Experts of a small language model.
Size: width 192, vocabulary 8192.
Training: a variant of Adam for the experts, 4221 steps.
Below are experts of layer 5 (counted from 0) of a mixture-of-experts language model. Rows are named router (the router's row for the expert) and show model dimensions 0-191. Each number is 128 + 32 x the weight over its row's rms, rounded and kept within 0 to 255. Numbers have three digits each.
Before each expert's rows: "comes after" lists some tokens at least twice as common just before its tokens as in all text. This comes from a sample of Wikipedia text that the model never trained on. Tokens count by the router's weight.

# expert 235
comes after: " (", "\n\n", " \"", "\n", "-", " ="
router:058099152129119094112155113109205173059097167156128171105129108095097163155151119144144083112150146121135131147197163179211090180126111129125097129139166147102170143116097172161176121124167135183147120124151134178127165077081099114158115143156151125098142126137084217061104126123106151139129168095132130157140129161133090152181112129150109131157111113159114155142147139114125061115171151164122140175168165096137113106172150071115193133127127170120146135130167187142119137183168163102155124062210151138080165145140133157150132161120024144131103094131121102120146116161095092091

# expert 132
comes after: "\n", ")", " 0", " 1", "  ", " 2"
router:117100138115128096176182144138114127037172184158109167113146105138078064121119132109126123170117130141156143138158111165134085158149141120094141170106193108153100087093081158105155071189120121192138147117133118087139180109104114126153106112122129140113124110141097116145101099105101194148090162173155093128122165156157169089151110073104150094170205140161135103108141122076150032151149113137133185171106127167140131093222132101080157159143166141114158107127140164103113120150113101111095086074178101093167220111162095093151123155147082120184158112120099106102121182138120123132

# expert 120
comes after: ",", ")", " is", " as", " was", "\""
router:084109152167063074111135071174218150050147147106138167132181135173093150183115100124119093174082080105071103146173163088154111156121158137117134144144145177089110137161114135078137073169112135142113073117124103172115112069117124050169115142129118145083091098063086154110144176164145184119099124178146107171115117128118190131147170128175138133185160134213138102150140123113113071163169115130124184141132091131115149138114138114115120146125112178098103092117179151142136144113135134153129103067155169110056129092165110120134121175128124168079111134129102097125147117133069147109

# expert 179
comes after: ".", "=", ")", " |", " =", "|"
router:079141151102138064111213080110198143038099131129125140120096150132105159109132064085176103181085149099087112190218102160156042109144101127065101148160144153140175151110095146145126114177142145150140100121179145098099138065120050082160076115137159161092107094130087176076135161128151136128139162094121132155164132155124142101146158117130169098157148093143090122124144118083095069136108112170144153138172146116090133113145090099111190119140121164114153132103139181140133088170180133059147105157133174119107136125138143082133136118104072119128137163139123118087135098116084110135

# expert 253
comes after: "\n", " on", " 0", " 7", " at", " 3"
router:060111120139109085119148097180179122106111179100142175137152052107098088123111123139120136184079102153137116150145082133156075132179155102123096123132123117133119108140062131098149081096123121159116149108111125121095142063130121111148086162157149137117126084079105172110083130138155168121129136111102181191137127156170139116182104135156132110166109136141112121106198077079162073094149116160099145193138168146139091124160114096105132200119108088101083134150147140148115147179179168164108105076191146105145157051196150092151160185168049161153099172139160152112131166113183116118

# expert 213
comes after: ",", " is", "=", ")", " has", "%"
router:147095098096104049165177099133187133031128152150163108147122107136118096148173175156119095160099138146123093159224112104118104078098138091070107091121123176137136093085131203136148102147155126177107124130157139114117128086077139084168098143108131200112104070068094140107157128122107167183137133167102126145118161127079171057177125076142111100160171114136118159113158148095092105121125154153176193134116104176133097115152105133122112149143097179105136128099152171100114116121114134118129083095137112153067149085163143149081180081143116153199141143160090151093088119108132111093

# expert 176
comes after: ",", " 18", "–", "19", " in", "born"
router:141115145140059077125153047151155136026132162144147181094120121092111136165148115128154110131082196082168149142186100106131092149122198129061118131163124215109088087113122124121167096119117111176120142127153106145124122100098126114154128146124097185099075149063123192157123110169135170126106108140106155121132145133108124106161143115201163091150173126148131110166196151118105053105152125181134174162121105159154148122157121101111116148130094168060156084132091145115110162159112111138134133105183134109065172091159117119133127119170072128108141100120068178124120153194102157132

# expert 214
comes after: "-", "\n\n", ".", " (", "s", " University"
router:150099100158106046120148090161179122073147168140129107185158100137099108170153117155109093127101148135075125121139146126137092143123123098059144104131156167141152134156106151125144145145153174158098136091175115148151182092123066086174111087166150107085121112110090193149122160123102143152112136106104188153099136179147141067137077143145136118173114057188138121121156148087121067126108145136114138134154099164131068149186101137113131125180139126137166131095167166116090164154139117138185090117239188182114156095162114110117170126118040171153117112136131102160074120179080144112

# expert 87
comes after: " |", "=", "|", "\n", " (", "\n\n"
router:141101102112087102164142104140196155081153121144146133158130092140112072145174190141088087135173150115140122134175122162124134128150110116124146149105177162129123138124117187111182106183123109169124133130158157133119166129151129092145095109153176134132111115122105184144114159102061215154143175159135169148166134186123170089178095090113117070242192080119155165130142129088138084124121122152110137136143121097118112028162143097120182105109153122109135126154188152147103158151138134070134107042182129154151158122171123135139151127132078108159171132187102154114069150093169110145

# expert 149
comes after: ".", " |", " (", ":", "′", ","
router:095126156128062112111208108103235169033129148170173189159149096153141174161187134118105117099105143148094131125195127165121052150160105099079149127150107121137134100175121137138129128103112118121122109106114135117083154145101151076161118096131154181161113128096109162119105084127129186142128122143097113155151127176104163080154162143183152121163114127153097119140121088132148036152100154116130209142175113094139144117193115100112152094128153078090161101151106113090124125161111088164166127068173097171056144082171098132099149117103136129142146104144099126146086115176116100135

# expert 178
comes after: " |", ",", ".", " (", ":", "%"
router:113090106100071093141156066103195157052150160137139151169140083127134138141173137143132119132104143140144095162240137152118067083148093151034110131088166145159101082128129221126135109141146122143127127119127154073152159117092131089169104108093132163126079109102119127093096114091121162167108143189116117126142166128100128058172124073119121086150168097162093134137157126156085097110093152138149192134150116107138127110152091097100085150128124112118161131083138183086123166165131121109113121089135125120116144099199116109096194106156046170173175146135087151099137180131138126109

# expert 85
comes after: " the", " The", "The", " New", " non", " two"
router:047104112078117106110157098128219115068119131138108135143179140125102106169203153128077148135125151089113104144192121136170110156130126099119150098154176141098120092147112155130163037131119151140106129113177113130150184040138058078155128151155157138144113105120093121113130174133120155099088126111107159154158108154109096103146051136152122108148175111157157143081126090112139078108162146112126207120123112082160125080146155123136113170135129228144157097141154128138132108201155175120108120064163133107090146121158179122115144140094057174077113093108134100111106119114111129078

# expert 177
comes after: " of", " in", "'", " on", " for", " with"
router:084099158155038072084188096181195114090116143149104113122170089132106092186141116151097099186148111099108093191132128141165098140143116132060136126139148139113098116136107173140131089167128121144129110094147133134101155052126097098151099160149105106122131110068117198153126169169135210131130104151151135146110136146155116135211139085192175151222162122169133055106167130133123102166136122142146151108121130132107173083130090169161119188143144161112102037132159121140104167134138104127158124073169144149105155129162128118145084129166124131124101168180134120115097098171111152115

# expert 233
comes after: "-", "|", " |", " (", "\n", "–"
router:132152132126110117187160079150177151051160164141186131146134113177077118161134153146114138145144174108158121123208141168137120193179144121120124209094156154111144100119114122086170089144118092199132148094126140157111139113148111069115109139107165169125087138112128127171101098091100178133080146127135135129135154164143126103171135086122114108211163107139129133124132108077166082143092156145107105137145154090164070060192079090114134120104173146082186169146133161124108104188159168103132126076221188111132208132151165101146123151124094142154159132110088146125097132149116093155

# expert 217
comes after: ".", " |", ":", ";", "/", " ("
router:106138124130110088113199074126215184050179144128145187193177137125156138107178132096091082124119131140073108119197115147099104149140149070111095168101150134140111112127118201081139122153151108154143130096106152088120116129086176092144086136124133147118101146109111194152128141135093147102115137195119112182105123169142128084140140113143165089213140069150180120073138096105116088176124139126145163149163097171139089118143132128110105098145129134117115109169145153111099173199141123164119099070177080174081193082154119144124142104149109144130183151184154157114112137105109081128

# expert 129
comes after: "-", "|", ")", "\"", " re", " information"
router:093146103116142070106186118151157127054135167117135132103089093133122143215160109128090118173094141098080109201220139170137120143128132072117132172103151175088146134118086131182144079108133152159143067087146094111113167108061107136174073098187191117068101108052122205069153134163115131109114130135071182135132149186120099079122145108121133105143120060151149130133180142082118103106106158129112208114110101153145128090166108123107101105126123133133171120180141158149102115143156121104100136125146165125104140113143181091149106162125078136139103149133121146138155150164086140162

# expert 198
comes after: ".", ",", "\n\n", " that", "\"", " which"
router:108099095122161101105176108173174111076108148093169136174112124144106171123158129105112104170064139139101125134197100090111052073131129081108121170135124149126189137158148108122142108199144135130137120117134160095119157120066084112159128080144110136060143135098084189126139127158154172121107120177101127138152125161081112100161132079121162086157172096140110125121137169121073071178121139180151169117127149122134096090173094055092160107155105062066113151166174170124148128204164124139125116133181158153087141106183150098145162111126058179158170128119135134112143138126062173139

# expert 199
comes after: " |", ")", "=", "|", " =", "%"
router:059091125175154071094159118129138122047126134096155111106183101082140134122148135103138128173129153113111165173192107138151053152121140088107086180079100132098136123142108148130151071132181120177114130078134154110102134107124062079121125138107159128119031108075103172122112132133165191081098172098120149169107115150170158115184137111116170155118159065169125146133162122109090073157124105114139159141162142103123136074176142129080177141101133109139157114152135179114095075152101178123139172096197125149126158132149143100183176131137068112163090146191094162096088123149112143138

# expert 108
comes after: " the", " a", "ti", " this", " The", " other"
router:109169084126114073105168114136190119036177147138123139159138142092128086134243160147111089122116160114118152148181140096171110102126115103120087123133157155114172136096098169141141090170172172155110115146157124119128162128113064102116117135194165154146149102091075155093107107136157147108115182153146142204136101117110099143151114132149170133139126153164167132107165089101121071142132130139094147160139137124130060102184144106116098149141127129119121105125178142179113087146145115082143114118123164141056167124198071118192114158099053118127107109103162132094193144134058113053

# expert 175
comes after: " was", " to", " he", " He", " at", ")"
router:084093126129073120119185093139139120068152181082124149112137081101081118176121178123105125171087177077150131146175128113170130165151155087030120129148170196083158096094072147151124065174130154207109118151128133120163089121104126096166082110145121197086095080071067179134081151123126162054116120144112097138105136148108164152161149148118102157172138159156136112138182106093105077132174129142092159177141151092163123113149096087121105115097130119123107150143090132139083134201136113106102112072168161161074162087134152086146113110100131120147145123145131143153109171159145124134

# expert 227
comes after: "-", "|", "–", "=", " (", "19"
router:121129139089076118132126100147205143085174139147162116160152171175125113159155120172110111120111163069148143106174103129164103181167117107091123154134098146095140094086119181128191091134116116146081092142112113149120156090123095118143120126120148140118116156075161166129154194117148230138130105173159118176108145152186161112141103155155135113240126063120144132139135142096100053184121110149114144104103119101142131086214100100122146124097151116108149153124153158123114138150129143076138079050210164152145189113154122092125083122153081086148166132149120097110069146117127100165

# expert 163
comes after: "\n", "\"", "|", ")", " —", ":"
router:126103092129128105117168148146219155075112167115164143173182083131102100108171129115163150145088172165093115145163140116141093125145159095096159124093162115092175138122139109121210067122132128182152092052136142135090144077141125126116115089161126136139122102109094152101181155129151160081151121136137156199124096171117147130157121077149150104215167100152129144141139162141120071135053090137145145117120163126092145043158120089129128170134094178075104111164110184136086133160145146124139104045152136159094169128208200106118154160121097114111149126172140124125146077119103138157

# expert 202
comes after: "\n", ")", "  ", "\"", " Jones", " MF"
router:065075111164044055086173123182152141050143158129132113101175089103092114122148133130146104163122171071112157137163141157167105150125160128076115134149168128095150163098110145109121099138139114151128119097159133084088176081065120128111092138143155194116137107116051123125095111155074223140097121147139147156126109167117176113123082098132165139156163128152121076110148109116154019143161122175121164112106143107134126088158148123108151156147117119113145120182080166143130136137095126107082097072167168070119193085163134111106110167128120160152133093108134105176092136171094113153

# expert 255
comes after: " (", " in", " of", " Born", "–", "18"
router:061107135153129115166163091105164094083165123127091133079169119161122131169170111125143131191110141108133146155215123089178075144132119119041098173167160162089133060134111143118111062124148150181144120110131146119145098106113124104150124098174113180124109146086139177152158134140158174088081146144121187158129141146128118129118125113154120129191128107197080116104198114141149071135173164132119163155174093165106109109150081117077136120132100171056128154097188121156092131161118102133127098087203201134086137119126115141163124154136050150135181109114099107117146166150122078140

# expert 131
comes after: ".", ",", " where", " The", " that", " when"
router:061069150114150032110156128198187125036099165114151189147123088137108131178188146114140109128089120095111148139170142153102142152108177110086139191143152138100121144152119126102106070146181142131117102108134118110145151071091107118129128116141142124115162118085135210141110118130110197135160138192083121145144124110125164137125119103120139088142184148121148076149115140130093032158091115166118164156143129126150135108161155055089154099107125138055130145156092161107117098182171166127110120117167188125080152112148144071100135131138041169164151117142112130149152127109149164118

# expert 81
comes after: " |", "=", "\n", "|", "\n\n", "  "
router:112089089136114088163151122151176160025124159155170140162113132140085072116176153106115069145150169128157096160184111153126115129144122132118187196135133146115108137103145156120171127150149063194177144140147139109113190072120078106127083107147150131095128124128102162103104111105067205162125167114127126150143154184109153141188129093135146129190202104104111135075124136070100058106146097179119127141095149110110128107138158101099190150100124110110184140173174136136128104184167174075124117081184120154152175113153121095121149137092067097175139119121112115112098142092152127148

# expert 135
comes after: " the", " The", "The", " New", " by", " city"
router:049094116113145052128197127122203104064147166098085175159159105114118143156204163149091126132134152113128114149168104171135080126136114089092095088139145144114158073119086158144118114181136164147150103159128135080151197097073060124147124127143145152119103087090095153088155134117159151099056138143154180152162136152153108126159042102187123114122127152121088116115124109087157098154124096116157189168173106163140059113168107102074144156113126141129136129104141125087130067162120182111120170085131168094073165137148118094134174150107108182144119151101143150139174126108121101093

# expert 195
comes after: "-", "|", ")", " also", " classification", "°"
router:127101071098098092144248109132212123097111144105142165151122111140122109145133155174104121168076155089076113158203098142124081091154161114105097071148124180146128086118125152098135118156142135175152086122161138070092171127149099120152114120096173079152112156105080118147139160183159171119078117157126107147117184177135176075121127135184134117182112134189148107141133115109108123114127191186126191175121118179112060068186124113089132172117082149138143116101182130171134115148149100109137156113188178109120156135159140113121099114165092156129164125174131124101112125118135150090

# expert 215
comes after: ".", "\n\n", ",", " \"", "\"", " that"
router:093078132152107097106142162181201128080103200109167192126174132085102141116157121121140099163102165106097121139163136081154091141116130094072123141181135154082137144148123117134140120191134154149109150058146167089121136131086055123128143101173165118100153104093074216083110165152134147119100162095119121153162113128125089107179110100118123090174201094164140128133146151130112074170084141124118163105117186085146128069175144076097151158147093106103137140170091148119132153167138145093155129095180120157069144104199186118148167112121061177143143148126120125151137085126074107126

# expert 216
comes after: "-", "\n\n", "°", " •", "W", "E"
router:149170077066102106162119139122184142097184106105122107143143143204121122134126134158136109164079164092099133132161111124174112165147149123096110141125122137087141108097123162138195146145107161157106091124146110127105157135131096077141106146114114135063125149082140191145136134107143178133111098178103080187149150184173146101154111120171118098213098115120143140131130147058086040170122146118136142137112104087120071091211101072130171113117154137085105121115172170146135136154173105085146050071223164133116163086192100111113119135124102105180181134145147137134107139151122102141

# expert 240
comes after: " |", "\n", ")", "%", " 0", "2"
router:120110082111079066159184109150154130068120162138145145141135090101105087124171137156130105163120169164128147110224125133140086092169135143114104155093160163157122083140171171061098073160096120164131123106150110085134124110110130110154135138106107153080075097099104164132121112109085149161125117137140146175140141171106124086203132080120124075177163115181152146087143103108128102104093111191152196156175097132157120082160108096108121120083087119124108080103146165112093144170121135137108080080195135134083159079162073087163170145171061100171143151141093173133119192131155125089

# expert 91
comes after: " |", " 0", "–", " /", " 1", ")"
router:089113130173096098135152123117146147030149177122106109149114064148053126183136159127159141147124124124158127127197137149121147144127151146085123129172156127148112116139099147123164087131151087189120178078143084134139100125094076080149118158135138154126087115079137156191082152110133188126055157136143104117115141150178132074163163068152121131241196129129144072091118118119120071121125140137124119195110126114123091115168114119111130143138157176108163123145111129099136136189154117090122129082211105108087216123169085114172121111142095112095101128101103156107094125181148115110

# expert 90
comes after: " |", "|", "–", "/", " No", "ti"
router:108139125150119087168161125148237135086165155154158125120104127189157106134153169130103111125130145128133158151178181135148115147159132069116161151119130152106138094117130178086169120131099085182155130119148122148115218151092085108114133157153099150101124131075121190105131132147100238146080112182129114176084127184163143130186110060141114119190177110133147158099166093110112082128118148159126111145120165103113149139180164101115152073130141102092153092125158142117096142173146112128150120028146149115149173076211173135119116150127080083128127110146132112085078148113151147116

# expert 141
comes after: "-", " (", " the", " \"", " a", " un"
router:135157116111112107170161057118168133092116130132129108144152134136134123166176115124096088114121151118098091120226146103164069148153108101074088134131184145106171100153148143140164083119133180178112097138125132165118177041096108098179125137168164205102120098097099169109157179159196135106076157147145141175177139161128107138108077145177163140130131094177106118100155154141165099143096140216121175160157122124162092075152106097140166157158132152070126142144162124149079098143150174150178141086204184122099127099153152110174127146095081177116132108137125154151152123099130151141

# expert 224
comes after: "\n\n", "\n", ")", "°", " /", " ("
router:056124119134115122081202112124165113070115163121137178096105087112132118150155135149132130193125112134063149131192176098085126146168179079064118157138126146087129096149143165121154068105153085144119083094123169135122143056149096116146101135154158153094077107115119226098176136116139136085145150118142181162162115143175133144204111083130178104187121110151132095106139128109130064103118136146139172163142133119164062118166112125095114101105162149084138140099166121164070160171107175169156104082160141174114147100156204069127119150129061093134095143138108113126124144136110129140

# expert 252
comes after: "=", " =", ")", " (", " Born", "\""
router:159141142097116055116162081136190131081170106120132116157156172135130100120124098084157125169076152132082109125168177102141126170142143141061113106141144132088158144109110205131198089120158128159144111129179129138071140057137122123164090138106122107096103113095153193119182170146194176072102110111155120166084136167137149076168091116168105125181120094128147104139107099045112019137155130124139138119149132124131103086157111096123180193185136144076185126107149141114099126184151132073156124111181119162088170170136114127142098154134085141089133150118141112122093129148126092126

# expert 157
comes after: " |", "|", "-", "–", " Preceded", " ·"
router:144129103146075112150132170130198132058156145115134122163104089146109129115115147157117098109110136089127154169157120148130089146148121092140138119127161163138150135143133164107168144130103108151149144130150135119123124129107070114107125131114099197077043126053139196108132103136103213128105163165065148170102123184163136122166100127150096146235163125131147160080200140094108065121124129191101099160101158089124121106175140150122128135123099087085121127126134124175087149182149065103141082053155135119081204101174129099124152124157046125131145106175124105101085134101107135167

# expert 167
comes after: " (", "(", "{", "19", "–", "born"
router:084123144094093072138161080126203169051123183161114166155120102105115099119197116144126098137086149142109137139150133163106091103121158117077112138092133163116143113112121242068149115142167103153108185089118120145115147124098156093148132139131137145137111111100145135118122120123111239126111120162127145127115150186142134077107131139124158111255163100140122154121183104113139075108133152146134137133160142119111132090185102112118137127107142126086175160099136113127075151151171133120110142027146152139109186089121113110108122134114061128164168121144113149129116178173166136152

# expert 206
comes after: " of", " the", " United", " New", " by", " National"
router:056075121153097129119187052147158119089143135143098163129130100152158115165194128139083076152120134105132164130161146162108091145117145165104135169166151140124118103155114195125087111179153173147138106169167064046115173125121057127155099125156142115107103082101121137080126145144111203082149110137127142193103144134164141095178082085135132078150116127171127139122159151139142084163128164171109192184146129064096152080138129064105155136156113130139078166153120112124137147159170125125084153090221182142083147103157159126165119166135114124129121101156122118086114129195121143095

# expert 234
comes after: "-", "|", "–", "/", "pro", "H"
router:113157143111130093096175077087208182067130170121116093133157136168148111177181166155090075129083137064125102137189157166156124159136099104107115169144174177155133113122139140160121127174150117152145108125114139096169188052136121102195101196145145100121120066122124158140121161148112147124101180124127161118137137169147147135174122145121158101178154058110114103130114144102116095124114105139093143180164094086135112128143086106106169117153102193108147144129133128200099106173146157074101144068151167091034152101157155162173071116100156155112140101152138154145137124177134142189

# expert 139
comes after: " |", "|", " (", " Succeeded", " -", " John"
router:051117156177094105127143128138158147047135179110139156116151119121083169215125131117156117148124106135141169109201147157146093168124110136147087147154131160120128108107071145115159107180135089211157126102134133080129161138078114112165135130180185193091101066067105222127131133146155171102115153147092136150132123177144128080126102108180165113178149083169112084080207091140130039115135123135126136171136157152103143132176153086149114130109158159124157115127132142121132105178117104133113112047147146117092172114133128059145118129127074112136138136165097127149136136174108117099

# expert 64
comes after: "\n", ")", " Born", "  ", " Preceded", " by"
router:111085123185107042101206112123153137059132141133117130096177123076103131127107091148110103145123193106124158137173167121174086141151153135063116137146115180142151137101098139135105097113135127181114083136153124080077150080080107136121102166157128213124105095085086180107101111164114152089102123144101112187108103140110135110113067107179138126153160139174113105162175105119129029159163157199149125158108152101127128122172152107127132141159130121114160133170117158147117122157105088095111102099198169074086201086160114087122100172105070133140126075124109089155129124164098139127

# expert 128
comes after: "'", " in", " of", " at", " for", " during"
router:080169120116076120147194089161191136075087186121161129152163107132126117160134130112122101117064129086124127116141103128122126121173145084073079132136175127071160112109144180150095050165124126190133099153113109131154128103109115133156129129145105153109100090118133175141108100121125186110104113169119124156136110135126146157176141094175128096159082106130125132097174170117124088152198162192116147134160081166110109089161126108135153101146179139067163108169156129095072116217120143118103089021145164109112206138103123119169091127145047143156180143139111160137143148104114104079

# expert 210
comes after: ".", " as", " of", ",", " is", " with"
router:060116125144081095116154099166197105034157205144115169120162133131099168144155104125123073168124134096081089162140118144151049112120110073131076128147144171142139132121145162147136080164147121106106102106150149129140168130068117061139133139109128166097155120123086161057121138158142153154156114138114172146142130115129161144179124058143155092140181104177120089172148130118053131161104097168092130120139156141111117083160113084115149141107165090080137125137162174122169108184197119084143127076150158141124181132207137112182141142191083171127113132132091084093140151116093125117

# expert 245
comes after: " |", " 1", " /", " ·", " JPL", " MPC"
router:068099094121106152175168105156141124082138171120145191199148060150084068167168130081121120176134130142098129109203142102090087111145142129114144136147165113166139108122133192139133064095171111184135159145133154109077155170083100099134076115111100173130052106090095141128089135112096169151129132147103179133171124166102170099202124092153142118184132083108149118103151114084101086130081112146160140158136119105152112119179118109085121114171104160130165170120120135108096118207154115116149144062122151141096177096215118096127201135126114118155131145164132120085103174117159127148

# expert 220
comes after: " |", "|", "\n", "–", ";", " 1"
router:073118131172089129130147098172135122040129174068153143148174145148093147152129113094166121121091135111174169179165147078177116149136154101116144171090159133141124155158140171136173052139140120180146154109180141116146145090080074142211108099169145129105099110144118176177120188138133193145096119118102138113137148190134110161138110113178150105207130099121144126088122124066142037161122094149124155152140152110129103095187141098118088092151102089100132131139157105175088120154131142132090131039133151128101222118158127078126146150110065104148160117157118126141106123162138145116

# expert 151
comes after: "\n", "|", "-", "\n ", "\n   ", " 978"
router:078114103120090081148214151078174160057151126154135161099117129122140122117107108113133149142139164138172135153169121194126096151126125148102099117129178163072115094158119148105155053126194159164110121093152156162103174117113070120170140116131166135129127096110098145148150126135096210147130124055117114182145133115140139093161155117137133123164093055168060139108144153055124091130144172138119192114124145136157063085142165108081135131110109129063143185185162173096158130132106109118105142064162164129141153103152134121098174158154062141124132160169100051107136165111097149105

# expert 77
comes after: " |", ",", " in", " was", "  ", " —"
router:081060148154072043099212107140228136032115160120166150155114107137099128156140149128108094165087148109118146136174116125117081148140171085096116169114150148119130098147091154086175060164144092196118148112142138111090155083121108120167100098135146126121083137101104184131142143168136188127097144124105122152121148143133139093170118095145138135180151114178143115084170101073129049118105143178142162122117142118125124098194151104082148132133103163086132131122144169126087091185120164108163117050161155147094168080156151100144146149152061113135139127169099138146130119165116111132

# expert 67
comes after: " |", "|", "-", " ·", "–", "/"
router:074064142139089024104195100153211106035140156107157147152102096131128112118140155160122105157092165117126149152181110141134086135115124074082109132097171154126135117146098158094187078169165109170130112089133140079108172078114074123178118107133139112116078093093113201135146093151144158119085154140128126146113173156180131096173102102166143115186141102148137104102170114105135056130101126178156170165118172143113086104148132078119151120118143135076148095082143155130084099165129146112133122052156149120110156087171163102127122131182079124148160130170126137139084134161135104104

# expert 204
comes after: " |", "|", ")", "-", "=", " ="
router:131114095138120059091217128123234142032113201119085121124103130148148141145157121113123127160123140126080082127248118162166097134087146097093124137106111147135163123126127148143148096151140101189157101114176133126046123115119062085135084130127151153084105126102137153180177114148093143117118167139095125171081148177148136093137182079162134102168136099138148130078144141082170066153123137190123153130143121120115097108123136112086150115071109169118178145132145162128144120164147158076134135094160128107117148097173125111165065130135063121141123138112098140080146111170099136133

# expert 249
comes after: "=", "\n", "–", ".", "19", " ("
router:075116096135059079085159084142168119051128178079142126140185110164111106155166100185122126141130118085115119151186091105144069112175083084114111203128117165106159096155088179146136085157175139186082113136148093141147190126066121110147125101194172141101124145089100193156153177163107136113120134157106150139121150138123080175112126112117180105177110130146149104167120139108143012119132137136099170150159106143174128146124123129131111071162134138147168155182156162150067122159138140085112101077171170153098155141124119064130105123115096138145102152166133089136156128136133153127

# expert 170
comes after: "-", "=", "|", " U", "\n\n", "W"
router:083142084080141080187134103124213096096159176119134121083104131168091137174161138143147133150137127122091112104208151098138083122116110133080117145102151161119176100143117164105166111100124125177087089146152114110089154162070076116159137146111184148100089088083121149118125162149127186150106126219104093167162182181153135105167097102187131094198141101112141145117149176132108081143099168143136124137126125162141136148163064104132146090088104114130122145106148151088067109148196098114139098074169194133090148063208122110123133106167097112145168100155107159121117145122165113118

# expert 114
comes after: "=", " =", " J", " D", " Z", " A"
router:091087113138123078124171103140171138082162118077148169108164156135095144174132099166181107153116108142086113145184144110117089068130123139072130113118162132151142119140135116110114102138134157166134159154126138108098205139110103122142120099112153209102122137070115148161116121113143209114094140094153097187086123198123147060122129080119164156149169109156178140092177114096089055175104128165143138173108114128148109137139133105068136141117133104109060133175083140165087084209132201093123127088151163097126212126188102087118141139133082155135094095142142146161149140097184099137

# expert 187
comes after: "=", " =", "  ", "%", " JPL", " also"
router:101103117120051081131179050101210182050166161134143125152190121117165110127207137131107094182108127129070087129255135093101107091168135127057154167134121154143114108136137198103121088116169131164090124126170128089126108146121119166115092140106122162114108124095160151146124106146132182108134166140098140147142159123120162087098140085129131099167131116160147153109160146089089043170140118168151176157157113166100108131130121145095151084150119146119142136144141147121102145161154154104112137086160124142080137100204138136100160108155089129182156116146116160106115101149161120091

# expert 225
comes after: "  ", "-", ")", "\"", "\n\n", "}"
router:083102154135123103090193127148179158071188192159137183151129116149106118134116139141133113124097167124053110161158132139174064129131171116109150084122173175150173090108069144137153114150119133180122122141156115104081190066093106106150142063163121133110097092157128190102167169144156181163083132167117128191152137168130143090125132093140121128144139110207148109164129140104064033141084150149136154162102146120083141122152138099099141204149128092149134108125124146131102091131121145087158130052159140132154144121169130136186128169117046122165178127178130122125127109158152141099

# expert 161
comes after: "=", ".", " =", ")", " career", " information"
router:093106139174103122150188084121153133018145140110173120154152091135051110139155130094188142150129156091122117135194136135110132119154137152075143148163137135138128155126084133131148069105138110186106121111153136114088133129082076087169131110105157197141092114078136142173102158148125148150084136062095128112101165129145155062168163099180161094228206095135161094105114143124110068146134137157101111185147099119141149126177102105122156090105166144085165149151094146134096127216170104095113129129179155129079178139141102093117100138112088101123124123110102153089104129177151107148

# expert 72
comes after: " |", "|", "  ", "–", ";", "+"
router:079081102175074084093157096151173108055127199100155126162113045100095164152185138117130164192112162117159159159190145151140092130129112083108121152114162159112148134127140168092151092149124119183150146098108146127109112130140090074162101137166138165098116123139118209166107125127129172136041150125115113122121167151138111092140140076150128104177140066121155068120153111127097034155084121151110118152113171169119114104139148156099127106110149142095124101144094167125124130155150119096164108087121137176125168109248144084151101092129073108156123145137097093116104157147149126080

# expert 79
comes after: ",", "s", " well", "y", "er", "\""
router:104085103172139026130192132121164111031113174102129184144127102133159163176118124086067115169139137085154112183141153107199090119145107134082119147117094137097209079126107134128108098129164164144168101143123084142089196095111108048140113102198155170111120084130109128102100149158127129127075141182126153174185108171143100113183068061124148164149132089110129118115130123095136075158087144109107170154173140082139082124186120120139175151102098130114132165158131108137119137153146162134155143128127141135135184100146134092156101156138122180117113091142144115076138161086136135133

# expert 138
comes after: "-", "|", " \"", " Al", " al", " Mc"
router:112108049164153050114147114100170093089107119137142164156099080121157121163191118120157105131107135130123111151250122138080065142154160090123094159125140148086134092115120151171136073172117137145131121100139177133118145149099106130167143115106189142123142102103142196128067118144119171128132116126153120189146142147124111103159100107116144151180155091196167066151212079107125106176149136176140125141141095107100104087129097171111150173161161115127141066133157186168082138203155136127065111102192102152071176119151132132124082106100119169136113153085120141111141130153106133136